Below are experts of layer 3 (counted from 0) of a mixture-of-experts language model. Rows are named router (the router's row for the expert), up (a neuron's input weights, with its number) and show model dimensions 0-191. Each number is 128 + 24 x the weight over its row's rms, rounded and kept within 0 to 255. Numbers have three digits each.
Before each expert's rows: "gets" lists some tokens that make up at least twice as much of what it gets as of all text; "mostly gets" lists some tokens that are sent to it at least half of the time. This comes from a sample of Wikipedia text that the model never trained on. Tokens count by the router's weight.

# expert 102
gets: " he", " they", " it", " she", " He", " who"
mostly gets: " he", " she", " they", " who", " They", " It"
router:147127126139154148142111127129125181150113164132128102172132135113145151146152112100111089161108131137118157113089135049095136132120128112109110149162149108113156141134146141175134143117120145112151118134100111125101140117121147089172130141168141154121112157104160113087093150141145036102136093140131167126155122150130155121152127130094126105134098140097098109132138103113099136082118125111112136140161125102135135142114136133179135166101075142135123123087149134135181152111098133106083155092142118124126120130115087163098115125108147104166119119163086145130151093122096123130
up0:178088114148121148122136139150143133105112124127132103156098109108115157137168125097096113077121155113160119125149062119130088129169130097132079156145084110110130175148162146129106114140126096128145153121146124119104119139127124094096151116146139147116119088106154076112105156115135104145140115124152119134146112099135172132125144138121169116084160097154165130178126103157127139129129120042113118114142102115132132123141115125148135142120125110098157116119110180158066161107139189131117122162120097135127127143150168118115133149119099134122108107127150148161105089149152113095

# expert 58
gets: " 1", " 2", " A", " X", " 3", " 5"
mostly gets: " Ten", " NXT", " Four", " X", " Five", "/1"
router:118118175135124103148144146131139107097134099124142120135115125165140104138138164112139120168120141115083153155176164088129093172118117122143145111169148129158135130161172103165148145143131103105146165153121130143140119138143146139173151125118103100111167130114098147148063164089158131098170100140077178102127129079109141093095083170124096126164155137177125143090150152176139135114075152139111164111129138109118131117136107159160126154109115133121121151145135140140162133150120116107136158107169131109107102139182145125146121114139111114118158147140123106151143137147112141123
up0:093164150098111123134121107122100129115111110140111109165116141137115137141146159118161117124104117119084128164073150138125108131056116128103080123113098119123096164147136125104116095082117114140141118181147118134124114149114104143111113162084136090170115153105142109112119142113133133118116111130124139107115138089139120157102136132093134174095125145088103165125152112153099118157137114173158163143109110103080124171118111128126114105125110138129145144137105126077086121150069115156121100064122108136117101105094138111161133124109140094143079165113129089104087122101131112103

# expert 113
gets: "s", "ed", "min", "ambigu", "d", "liter"
mostly gets: " Preced", "min", " Sheet", "ambigu", " Vin", "fic"
router:107139115140063105123139101077120107125119100114125134113103130129115103138130154139130105131129135130170143124147149176123090170130162132143112134135117135125160118127088159123132089138094160141120117116101127110146106076139140095093098168123127147127109123124082160145179118100098121136089106127116145115147162103131129150087183109129110131143113101128130144145159109116159135159134146142169119138164188111109149127139183087167136116163110135153148109167149132107109166130152158147138139132145169105152148120119141130111094091107104064154107136122125137146149169146124155185
up0:119126095162137125098123119119110141110133136118160131161108165140109140059112115093152125115148093127140152152117148144119112113136122090114145125135094129160132195119092119140082128111064129168119105131113096150113169125167080109164157146117176105115134146088130143106112144164129076154099115115104093128174144134113141143140143081180151120145143106120113142116156154141119129126115135138106088120130100123115110116152127136135141172095147113197132093105133185097103141152128117125127140127116143119107143108120104106121136155109128158092107158115161162153127099110132134085

# expert 251
gets: "s", "ic", "os", "st", "in", "as"
mostly gets: " caus", "mos", "leg", "ros", "typ", "fic"
router:146164138102121122090148056094120129147127093145171102102114089134134104119149097109142115158136131130135157112143139162172094140135174112120153164109127161126139108126097119097102101080135158148099114137116116139097112113182097100132081131149127126144123135122103108104116128108128125144105097092131123135115152152141117183116115137112099141143094127174156139143091154134149136137132145194177182166156119131110104154143146070113155112140117152161150116143140154093084146138131141135137136145146119121147149101135170112127123163145099109139102151121156144088122102103145119162
up0:137110138117128173130125111138167198136104171166119130067151112161130054108094170110101100126171127089144135123086106153155120133136153135154121126120134108116147149141154149145155158125141154140085133097139142154130155124134109104147143107129087113135125087163131139157125153103096093109134113119130156134149126144153083097095101145116121148162130163145138083149080125138114135117170126119137118095091128121156116117132107130132147097172138128138154143149111129091130141126127117143128138097104085136150196158153142100140124123124159173105140100154106115098096124111102147154

# expert 15
gets: " used", "ed", " known", " built", " found", " based"
mostly gets: " used", " located", " based", " use", " built", " appeared"
router:106126096149120127138127109139141149131122184139139149157133113154125156115184148094148168121108136117132133134129126103125095102120138163130077148127145120141118145087106089163113136157148135106097155140123099118086110182096088117092082128094141126117112139106085156128082134103153114139142126132138114132134115143138115179104138081121139128124108106092112135100130155109148137096115133098156114151115126126107144170145115096119169120119151127143115110131112106125145106127126104072210136131137143125134109157133090172091124152128179098154160133087159096092162135075146130130
up0:125130142125064137173136130155111123151068133056146108108154110148088133129164082169083136125166137123101094127127141117123138125110118130119145099147106141101128110118092154152097125085130160098107126098116140149152131190100153162145131088148117154145141118172159134150140101119172121137138133101119132158099139133129115122132131114140114113136079138158108142093105088102143175110105144155119147131125119114120108085144098135115145072141130133132139128119149157103153137130129092105124122093134123125112083154127106128136158082124103106179081077097135148129164135144121125133

# expert 67
gets: ".", ",", " January", "\".", " October", " March"
mostly gets: " religious", " Susan", " gay", " Harvard", " Emperor", " actress"
router:111101134126120113159105119158090140158160100145117117115123142156138124139124121115120124123156142127099197084109153095152139129116112136103140125097163105158147183100185140098137112134141133127142106112157117131170117132130127160135140138158119074141123107137120150108149150123093171130115194145130081169122119164173157105160132162154103134133097166152137140107169107125138150123085160109132121106173131125131137151154113131171159143114101160124101137161129102145091169140130121152092109135136170117128138154102170146113144097112138171128109095153132126126118084152107171135
up0:129118121159090146167140125112158138138139173106141137124147115112107126118167107094152098091116150147090125158130124133145174111129141126102134139166154166150131125073075170133123161096125124125090096164129127116129123110153175161114139126146116146103090068105137121092126146165154160136116162135118159120149135137108183161094121125128106135098169167115135151165142163171113093110114133135143099115162086159184140098146128120123102107107140156140127121158085125147160142164141127154161177108148149123137112114130129148137128172157108090110134133134148136145124144114145137093

# expert 23
gets: " one", " part", "s", " members", " made", "N"
mostly gets: " Candidate", " one", " part", " parts", " available", " north"
router:136142107091079125156126150130121143099098122088158140148149163150133132137169136094150123100116117128089167106099121111095081129133134144116113156100170098103125160109162125148157096145118129104116122108123111162140114097096131136095103164138160158137135147139125135121093135126125112127154147105145128119173103111169137158078118114118095130122139143114106091143122163130146092177104151094107075127123112134151102118182144123099164142103138164108100104146110121115128101162120079102134148146123138122148153160159110150128122156099163178164137175108111088135159112108145086149
up0:068165076109117145144113149102119143141120138181137107113070087146131165156181114114106148151082116109132129135131078136133118148083109118127100138138124146117177138118109156149129127142065141138136160101112134133122089131159160144119144148103127151152117163144166114133144125145094119107138092152144148122137120145140093128088123112102157120160142100155087100135099109120131143154130123141099135142189133111134125115102155116129127094130144135105126169139093106123103103112134146071120142108096073084118138140087133124114124140135149128101099183118130107121153102095139086124

# expert 128
gets: ".", ").", ".\"", "\".", "?", " 2013."
mostly gets: ").", "\".", ".\"", "!", "?", "..."
router:151145174145171159162113141169141152144155130076136117113131134145136101111166153132127116078174141092132123187154125080175128092155091111103102134125118111149126165143093158131133102097110095127150152090160113165148146125102129098165143084110142106114118129107107133137164127115142127135082165121113123148131175129121091101127155148111158142141113175149127130099107128136092138177153164103157145142115124166088091155112140126144137141099103109087092110125109110150155128143124118108133122125115169101112133114103125115136112104114142150103110138147100125158103115095105088102
up0:158155110130125190129103137086132147161082122122116117117120119114127157121130141113114135142147036137159098103125128150144122158155164126086109132119117139114135158109128141150138141130127115145105152128048157133162143081143117157111153106127116131105154111118118163074134114128123092113130133085104151121115130102118152122141103130130180181086153135113126096146130148115119123100113076117102112125118145148124129102123133134143105101135087133091097192128140136147144080169127146164122112114099140106099135133185138138114131140146138161086131167119174123129136162123123136109

# expert 236
gets: "er", "r", "t", "or", "ar", "i"
mostly gets: "ner", "ler", "mann", " Brown", "inger", " Miller"
router:125145130107110152126144163109156117088117126077074076134155137144124143149108153110137092158097089150154163116156122088115147144129109134122111136140088136133149154128186102107166131153119135079123135136142110079150105148116135140105130141113079113137108128110178113155138147118131138123089119102101137158116103125142158138144145131144140134142124111134156149102125154173130124119104160124098104118146127138098078085137120163106084133108120125115097148095104155096126126119149148093116085091148109104133137163127113132168111084089142190106158132142082091121117106140120092162
up0:137173162125102136171170122122126127159161156075099136113163141142126125124108106049161117115103133130150111147126117109120083115147134138141108122143120091154114175113108123154117165083150130178107122125166178102119138107145127144108111116145111133066127115098146157168098139131100097116132131124140114136175145104140152130128130092145136103144144129078101105143133122105136094139124071156121153167155122100136112109074115091142097154129165140086137128162134146078146122141119167175118129125141152129154121134150134139126113116127133142087163139110106126143125161111104152154

# expert 182
gets: " 1", " 2", " 3", " 4", " 5", " 6"
mostly gets: " $1", " 1", " 3", " five", " 5", " nine"
router:141131090104081094157140157141117136105080130151132130154130167102096100124169136133113135136146151131140119147154129102116106144124109112148140150131133100154165119149152129145147134113123102102130134153097108150098135093163125185133099139134112151102145114118174108140087112124099121138148109120110163084086131097162137136093073116132136124092134147125101142102136173158148113187098144124130102120122185158134159116146118161082138172090184130108163116118120111125156118138142107138126105136139097107081143144157157123099142123112110107104131156146105090127108193090128144138
up0:135159151145080105155136167127130153099126161096076166159070129073127138140095138159124102115149099098090074121101159155112158097096124106126109154073140112162098122119119141125113123127105127136107120185106106147128142164161172117146131153127140132142128141124130079117139101104133142125103109119112128097105176114122162112126121139122145114115077126137125130108086100093144136180112156149146167125120134127130109127102126107126136163147128051104130140108102078121086085119172125119128153134105134118094128122126153151115131119118129131096142151126133154090121135136135111093

# expert 225
gets: "\n", "′", "2′", "5′", " Runners", "^{["
mostly gets: "′", "2′", "\n"
router:102140096132152114127132104118139135094076148129117136107162087135108106151098128092121136114100119082108027119108101170171157124130097151119119128156113154134094114111163149123145150119155093141124111122119150156146167134142125158169123090105135126135107133130100099111080106110115097152148094114124144135132156129150114113115144130166098098142128132135093103114112172104100109145140154171117127107053121128111103117136155134133132140138106125112164166075100127125171126114139124159155133134117131092153144120154087152123106140110095159114146111088138134144095143137162119101
up0:135147129144102117095099147132107121120131142156151078081138160109080107133115120152148168191110107142124162156156131130130143124157186125157089112122151129082137193145133160161120157100147163171157154123094126123141127108109169105136151165106145111134145156133088121094130121152120130103140119152125131133098133118127137121135139163175106158131150135109110138114084140148171137142152089116105181147134143168133138137119138091071161119140149081116148110125137100130115123101093111115118111125157084078111146142155124159144137085109138095109136136134144168121133107125137144120

# expert 197
gets: ".", " but", " and", " before", ",", " when"
mostly gets: " However", " when", ".\"", " while", " but", "\"."
router:106155150087163137148106172137151158111144173080134145136123133108152145148145153094101113115165148150100130184146150078155135119120114100104128144113160148115126137163074159130148142127134086122125136134142146144115126101158120103174146097098144127133126115103134109127145155127146099122138146115099140117085180125137096137165131130108165125156115134114102129154086091123075138139135144089113125148108126162100076136077111093138133128107129132100137101062138104165131117142118119096133140115113119097154147141127161130094124113104138137146086120154070133150123110137089114082
up0:111138114144151123103125106133113157070110114127139106141156138138120084148130123098117139106154132143159132130119107064135146135144138148148121140170134131125094137109124123149140093109161133147101159143111115065152135107150145100123112114123153089145184132089163131119087131136152145127106096124101101103131160114138103133120137131117116146146134114114154125126088111085138133124170102071124120115136134110122148158113083122138125061129143112169156148112102145155106125085089147088152138153134092127150116101101123111076153160138135112108100138144148142105107142104150218091

# expert 42
gets: "d", "r", "t", "b", "st", "n"
mostly gets: " d", "v", "r", "tr", " Sav", "tt"
router:099148111124161129089108121103153118100090086065142107114098119143119136126107153116111105119127133162151160120108140142118117127124097158155154128117117135147120120136111102079128112128130143116170110118111135101104092119168115068130139176101139124151123112109162118141145127121119111114112141139128128112119144109094166172103153118166151164105132084135153126158135145134145109159129163157151137102159141189073112127082112118155150139122107101128163120134162171112097133135172143182168110093140176120100139124106135134147096107142082090124139163123119157107101101162140135164
up0:141173136133116173151131125162096148133167171125173157146100153186185146170152100101104103119131146127149151108063081144100083152096144133135107126128131155129135103115117118121113126121107096154078122118160106149124142128130139120141116109131111147140105129147131119136121130101136140139146129099160102124132101146167109091119049120157129178098118120106130114141120162123160144127106133140084144166107142157120118176130123158130104105134124097132136132137180141108129127130164095122122126123093133143133154170125082121128161129125139136151147130126160183092117145105185133116

# expert 242
gets: "\n", " ", " (", "(", " %", " DF"
mostly gets: " DF", " GK", "&", "_{", " GD", " RB"
router:138138146114162103086147104135132125096100121082147129108124103140100108142122106116127184096115127098127057171106145158137154108157091085167117151145159105120098107170147161139138142153152105152127125120115159152125159104140139186113106146098158146113132106117119149129106108149113042146117119074136125132161099094117136089123128118152129135151121131148132116155132149147129157184149107159134141118101116102158090092106138100125108110105170126110140130115131120140143113123116140138164075153157145162101141122174131111120141151126110143110136140119116135133106147137194138113
up0:139108102147145141111154065149112124121123154148174128138102135106129152173096137144136117075115101188109108166079123132142134114093107094160115128156106122143118096095155154189096130118149172075116145156120142134115137132105099122174145091170105158108118143122140135101122116151103132110141132108128121156143124120078121108133121079136104131150140095107141181157132135134136177143118115123120094121141162125137113143121126146124122132133169185133133084099161131138124099126129132111119100148125111103097129140129151112107160135168080148136079161139155127142155125094121091101